{
  "experts_per_token": 3,
  "hidden_act": "swiglu",
  "moe_layers": [1, 2, 3, 4, 5, 6, 7, 8, 9, 10, 11, 12],
  "routed_scale": 1.0,
  "balance_bias": false,
  "norm_eps": 1e-05,
  "tie_word_embeddings": true,
  "optimizer": "laprop",
  "learning_rate": 0.00148,
  "dataset": "wikipedia_en"
}
Below are experts of layer 8 (counted from 0) of a mixture-of-experts language model. Rows are named router (the router's row for the expert), gate (a neuron's input weights, with its number), up (a neuron's input weights, with its number) and show model dimensions 0-191. Each number is 500 + 50 x the weight over its row's rms, rounded and kept within 0 to 999. Numbers have three digits each.
Before each expert's rows: "gets" lists some tokens that make up at least twice as much of what it gets as of all text. This comes from a sample of Wikipedia text that the model never trained on. Tokens count by the router's weight.

# expert 37
gets: "\"", ")", "ed", "}", " time", " used"
router:442431428517457587599449517555533523542492474476455366409477536413434581502530500487394475532427498513527497532535413467462501538461495435523585547500584529569551468491546416548448484483526513517491501486553531503599532527459415544477428443565498393492572407477495502443527588518522484572459457531427518475544598448556552424418465537506414423536404498519415523511530487570630503532447482498552462517538492580476542453518518488507524466483488527436459401541513414518580515577471488502449550467432460476484509502462540509566446568533485461423503424492506494521410449464494523456
gate0:492476495550529537482425625549494585529515485482551416535442611477511423436553614555554482565536495507511431632582460369472455454506563507500518514464475479451504389542479542454465457457476574561504517485549526447539483535471459520493510526420576447516456456470518420483538542457474520496521462492542556465522519482494556439514509540451555491485419481486440586591488498480609538522473437478560517546482410466448591560539477602458500505526534472551502501561463468544613492456446526446591458542539489546501436524461521476587529500540511388452636446492549487555427522473517537566
up0:424487516519581560501454461365546516454511511516504519480523469493499586507491429462477489471460459528503506497517501622510553514477495390515609480463532508448499606469496490429538443596505529488514466545500592594505526525476505444554497585523470528495581532579558527540457572601532547476512457532447524546469476525438520627469435485544455431489593494511545500476457440453400546469525521466415521369511473480608478424525518407497494467421478494528574523419527504530427510519534497497449449466389588465496542624426479531511524524489516597525444445405451517475497436509448444478

# expert 45
gets: ",", " to", "),", " –", " -", "\","
router:423519575456497593575461524517483486538450510448511458457473471526469474461544481459399432458534472536452556474501376500497437491475389348570545451545526541512466516556566389523554445445561566514466502569498572571550579534543536428509539469563476468484517496542518543491450501546465447526421440554462489440442537512528492569571532567519484435500448503457507564580488496512513550577493531392530460509530471556526497531444505481479563511488426523492586450515490448465578468621498459456449581434403511404508396482490403508589496576478490472468432452475526544530428420468464487466
gate0:534493457499545547515386591487437538565428522433443606484446437503495464512492584512457481499428464509511473491568542493513533535438667474455575497435452373433468534515456524472563436417537505533500451460404604509481507522600456477480559516571546538586601422486490438467484455504556512542396520503452434538454550625460559483543535462492646481454447491550455535486470516485444497519499517568577480554440469504508561532474425491462492536534438517447483486512545503514581471544459574509509464403507510558564449448449459506521506540448543408481527522536523549521515445457532454505
up0:505464475558588504451440482493508470494367474516483514537483535377569529439453515494482433439506446544493454550493503474415494401477576533433543467363422471482489563461528601482531416432504510449419475430522524476433586518542452503576386570621514547560541465493515466554500523490501525511434516606511424488453513618475514535549489487455555596507527526541451491491459465532456446533599533526534414534458427558452567541422530527465427447491520580511438485481549534492485471508494550421486596496507504501463517410453506457476428525423504409554456537565485472551459538478468479514

# expert 17
gets: " |", ".", "|", "=", "-", ":"
router:466482541501483572546479524458588493543519422473495438483501594445467516475573534483524436514545489541500550518526413436515478469427500471560563596519549548560544475476495533544494470522477568502446442523510537517518528556552401477453521535535461439441552502520533573533516497500532528473398478561361530405399561451517476532541510608538537463510443409487491595508498495530512491583460431349516485444611447587487557493545621511456502467428494459514541478570534388487494492465525505454444580436457517451488456439507516528588578619508487502463465485452472432595421471457478486509
gate0:477522433486478504502572510478564459412405418490505518414533517482463439472460506461395541574552542477448488576442502589447501505543425519539502501492488506478451410540447595464514555551500430537521385470469562470513453537465585494464529448531630426476606487489474573508532475509424492571495439488446557585549537531537504540442483533527510571463431507484549529507427457514384506506521481476420461514526514584506458533446462524435420478545512501538510492445406550448544568504488498467513546421533527541496565447448527480527531534520559531335585552485484349512474444422530469534
up0:476462533459545489491504485481516514506509448641449520419374586527479495482523366580470406532543504526554518584519505509497511520493537432522515480523516575491408540530496482549459500503506488537511469497469510471557507619494471575512498542471440386534498447574534515523460509521520530489441510483475476455549478502474469454507465580527451483504520554596464629507546596530548533460438553526495604538549547508448560482498539523503524521428507537414510469437481491538457480442568440549519448493537473527395572401580538508520524439461629453439590553531438436502496569325495570473

# expert 13
gets: " ", "at", "ut", "uck", "   ", "ansk"
router:404517452480517508540504514503570458484549478499491393452481493503417530466500449492475440528599427534519576504513438539490480421520423444562572527502483481472481481548523431520450451556566533507448503537441494544457557577601423471424476540558530450453507551520451567483471570569430483496498458487370504422489565575508526416513532546412547471537412514554448475498424474548521454537504497495490427495564435591544574545475558477486424520473412487469540367569512397489500510550496443435447581451416494420493500491507422548562562579549520426476505443441464430488516428484570450452
gate0:530606496507569504582506553385591523516538540437581498398388490508524490473507472497451500510477454504388488546451447504461435527504474428463489482559460600455539570415319607410539547627605519461560506516470584514519486529437519512589554506513561410543525547409582491548556504497574461493484455483479526524568491515514439543561465522487451456449492498447493485416546548561553539499528509533477585459527415532484461530513407461458475477489458466600477456465502564498425563466532529523560504455572469530533490462528495519579496470428490459471551562488466484546493495463514488512
up0:573492481489458438489524466538458455470452463497563524466586486506488499492525486543560496502554427564565468553420516493480507566521485604481474511512621479523495508525488509488519448455460494453451532539507478428512347571490516499374482457616421494487444524604551485476497535476494456444569530519518563466432497475446500498439470500537501513418512448420556568565565423480495487590507451462548410565459519507546530524464499578531563536459514406470653450615570519487615456469446474426475541470526567433526508465487443514525476479505672511508450537503521533466440454551524461570

# expert 63
gets: "|", "-", "\n", " |\n", "==", "==="
router:451505487534475536549433398462578500515463468511519485366513561500419573513666457403467401494500497503462481515479409473533422531457491392550581562499522498533518460551465476542535504553535497507467493494522549508559567520530461498454508562560525538363479465553447539481500543471517547541477475552423500437463516556569567535526521563530537510531468482570445634492473481559584484521540420440546495470559469635565513515552520499423421469442451454520583423511512417528469528506506432428441575432516476476486460432489463547576507542521438505490527508447532433559433501512572480434
gate0:508611555497508601557496492472594427445521543486469505536527510406450534570523585461404625518529515446494544368523463514470466573471460436475514562435546457481520426452547478442444470493494494485456418478521491495552562533443553482415424520536508410397398602475431428488451509447459554485476472510491487484514494554521542520579535507477528525462473538430434415419471563426485474480552468508570491496486582544531547573546388525540529479558539513516566446504506555494530497513583507516498537527457562444545436470482480510469488546447510543443421556513614419507509425614436509494
up0:508612503502497526448532433433480403484438523512550514533538574465512526500523590567480530432567589538442404401430522518564555493552467476524503522471497459587477481457489480575446537533408455440519538475550499495576502515502536559428515574535579446439438549540495496481559536423527567539585421492555467507498419510609507513436527408534554463564507499464465511421540551451452408443519483447628580390489589522568497561482411477466457534453473480518561498498500540461456533509472545544471458490548553531539453528554610467479549509485441591498392563486518489545561460504470435487

# expert 18
gets: ",", "-", "–", "),", "/", " p"
router:421406532541458524581402461530526475484450498478504465472464462448433548479601451480458420487460483467471578424537414506489358487458422391503598526602520555450452491520524393578506453517583482549462515563487496503533557480473491397510495507643488501455503489519471551514441488494505501553486490561458530484491518578506537539553522560546505510455465469487466593576482549543529525545484465433503467464530473584550512498482601557459494479464442463478539372496476445540515499580465453409462583516521454418474426442491413472627483519516508461568486443492448501484465415462565476441
gate0:568498419536492531388605469524560561548498458465515462424413546542491517425490526503510531466575488595519373464531483553552512548467444486586521553526627409526553519491387503506503510549518505519558588547496540448538453574518512493540557504448439480500392494472502523488421539465439456475531569457529437525493539516613592511547525549534448459461495567433548449449626550529538486498496562515514409532448518545536443466482452388427517585421519451607477597505479543514531494529466546497538548516584526502482484475474527525499452525490491569405490426483600520477518496500486570531
up0:520516482457420475424494500525577525503450463466555450542387421468509623468592539528509447520592495515493435454435458545516341501504399513564440507576575591416487536440425425549434519560504526503451526512505453492533436486502442533509546558517430473491490479603520494497464625483458374472510481450484426547500509512465525498546490527481415422522479524537528470490532579519438456543512440492589408445486526514473449488459522488453529586547555563526515523601441509524445516563574482445502583501515509477529423492527543550560539548530578522487510442501584462525476604521594510505

# expert 26
gets: " with", " for", " of", " as", " on", " by"
router:471524469526481531532447470513604526554530476470535421467414542454369527503539488415493427504528496506553537481475439525491513544419487403544539505488464470519525429465509457481448465479551516490491453539536575522499541613568461451431497488525469344497530485457467587480387497534387532502524438562445550477433499518536577475501408526473489470530429472525436532542499558514542564457486480451534434473525445470486616510525567529495523528478452492514516416602461522522416520449500521465497607429387464456450535490494481474562527634529457380511514473481438394520470392451448498470
gate0:471470616537490520485555468518451527501512530522564553526476457476466376587478506510514510531515490515366584570544511450460463512449464464569540446613463507548490496489451515464564524480536503457547459445579454466527480389506544516546504576530503476463457581519477609544541487522548470576483473484547417497513393482509533572541594461456565572568545531489393469573470399453480424439467471512465407500512480468494491545455491517398545535484522536537522497458506508520463551409536483623449493567439558557369484557476492504529501613471497404424521588524442497540476513484426539460
up0:574447498602576537546499434391578490616613554546501523502481569441387499546484501482445421535545430503480599514507522521449553514462423539541500497563436535494508493515498544584406538513521496510527468540589491523520512443553524440509539545539462418545448493553449607557536617459475539495480529540536508500488514501541547449398500516541465546492452409559466530509478597556573549441455418472496450459562448441544642491451550478454505526476501457525538546467466458453515508480456410578407543586447495461484516566454493486532492571466501458533516445437546446484515533481479612462

# expert 44
gets: "1", "ing", "or", "al", "es", "ant"
router:459518474507564568556429478496505518515496416448498482441508557447497601402658478476452485498451410487498518525450472499538441477437506484557531539559481512559464527548441473550514477467475507502497489489462472489488523536444406467482492553507447395514556521511473545514462427523455502467472456572485568475456559551561533391448491596501557457487423427588427563521495517616520560576411452535493481467532473641448585459473505529415436561399440523546510417571519490545522524508490488507542468560489522362478485410414467497526566571546496447520513420434493516456492409496447532461
gate0:562492519462594613440466505476530547496519518547446535397545448587490543533587500431447517501440546504502539466487530405495531403531549542577483546469436544408461516586562486518515565538511489481430510455460463504451518496537513520520525445633586526489475438563433451464454498506514477470604416564543568559540529659473510536523513518585472461522544444529608482516459560379542475515561466488523416463520471534508390479517427534518482467557475468532466502493501520411528484507543443554579454418494518500454504537467463550454538551458501428539409598457472469472567513557420522546
up0:440433441578504477561494402444499463448460585446551506545458537423583583458494523579521489528529469504498468423535542548506482605549536428493561481438503500484530528468583487468486426525526595491611587511580521490453559498483488534493573554498376487544495516457513582434460528575509617512446547409463490620461587425496498493488530527464497632550490485435474504578485512525435562541426428433488568538510569509416442491474523490487454537526488498524517567454431493547464463528504505550486519524472461567468521514565487493541507421478564509557554418496642561434505473489514456436

# expert 6
gets: "\n", " |\n", ".\n\n", "\n\n", " \"", ")\n"
router:444532427500451606537408385432491520503522474520495438389446587507508508481600459429495392507523507558503499544464407439509444514464456456486538627531486584520543453567434511503558476526495524500497463516504471497540581500495428478473474501487502516420517520428461557454501546510396535514490442507502531415435556502554570554491560587529487492542487497524501538540490481614557435536522477458543542468599451588500450514471530444453385474431441460552551420487549438546495472484474545469438534449445534431491500472526535615535461591518412477391528493518481430527471483469507471368
gate0:517580534491525572549461429478411417465441477497494425535529577385499509506466496527540491594475495520490480567373530506548520527524527539503528506487454550473334451487484480474497416465495582507495460460565518476513496476478511441575479512518618481530499509464433484504546433504466422502554491557472546581581393536382520432448424509535538541485503536519488411454543454498532473500523546498509463480517390444471533602436526558505425465486509567426420515534438444624496528501401510501482459519523486518553509465551499468458552614498460515566555493372503582561509465555444549546
up0:562489520537465454454567530615501544463574517517527476486551485496555473515451568502501505487467485539572501425462459460515480497453530494495475510549451562460461502501493478556506518554511436514482520599528480542513585479524539497522473522524493499473508516574546460500537517493476518512513427511610599404494455468459564500497597413441492439502486444517514478517560507516376486442582448453487439460497611450471420442538485461558548565445549598495450505449548464434476527508578413599500731398605512574424513448492478436548504523493481505472565436479493364465486487449455455465

# expert 0
gets: "1", "9", "8", "2", "7", " J"
router:563475411504463582576463531468546499549461534439476451425456577482447575474565453443447495501521433538523507432452440516460392456422448520546532576502596480508539541558514426539564457532524528500520450524505543552536566580478454562463505537462468544469415513447493483513410567614484522523498474606489492456368501533554544437431411557529549538504384482567509531576552587599514519543473497473486522530597497564547550477507527531486459480504401511511466428536552434487583483582505458495487530517459434398473526440442444539553493558507484448468538438457517395549504494431460492470
gate0:445514495526499539438568398518509455556469498485542539473410515436484520529537555529489453499511486471478491478511441558497441453519587453495549476500571578530426543473471547390521500587481552482538558482460390576502535494507588451458520427542490532456484440517565454565555401492455557527578480521488544524442551634479487547478403562522477580443508524434472449500495550486572496495444502585575516524546484490444494522592496467451528590522426467557577509462470476540503506465436607367525462454465528546459538530405471507647502474433471586470472421423479457561511576496509418521
up0:554425427482434420470456533559508518444458520531568499503575512527579516503443463545423458487480490534494529558532486405454486578511523480519477444545574451663469530537568484455506552497586447542529473539445480485476464502488537456377491368520420553496484464500543584497507446448512505474455562490433481405426477593460534473479552495472486464406510521585512583540465476473480441497476477497531474383474485533523486496453590519528512509465551602571434541541458544479473524433366437441579494467472546555439524429441556495421445423469475479481515440570513448467466573480482562591

# expert 50
gets: " ", "0", " •", " States", "′", " II"
router:503480501501503500633476533509513465460513474517477458483410507451405609443503498458495406476558437447470540458477558516502494461446446508509499649467583458573477556568511476524444500506532551522515471564538496517506525516515453413452533490522511486376494446432534516468474501520516492522498372545467482453548593547533617524439441601546564532520446489579394572589488438522595476582517548447500471515535406589473491468391526494471492489431446534544493436573492466564497456531483460473434558462517509357467538492380520542558490548454458510450504490508482491507522459482535400486
gate0:545440523484524551494430570400486504501568418480462514412435501491436575551532548529462440558508517483496574474431489409492515469529460540540506530505525464437467461562502497578528486442526527595450410472533576444498513566506486486539501528510493509454509471581442560502381541535457568560489480466473480580487621455528448576429535548470489495505540535493435472504419551457586561525456458518544291545523445473448460405494505560451602528463569529534555462466484493498520420466394542549519495525474523420479462567471435575436493433440553459441575531491514514569529443455543488468
up0:550488521526516535479453613432482463554548360461463566429405524480495575494426494540598445468491511412452599428455479445487465421554442627455438583438462534494525544526497497427550464413443543573450458462544490414560547495476497511519488475460392529407484487541565542502462511466406541458495503490484465578455573422540497583500516498568439515491434558595461504520469498490575481522528420582492398528423484512394489481486409518459558570510556462494542573514573500511515549431439538528474512451491474469484526468486493532499566489448503534409477524507584535525448508478553501549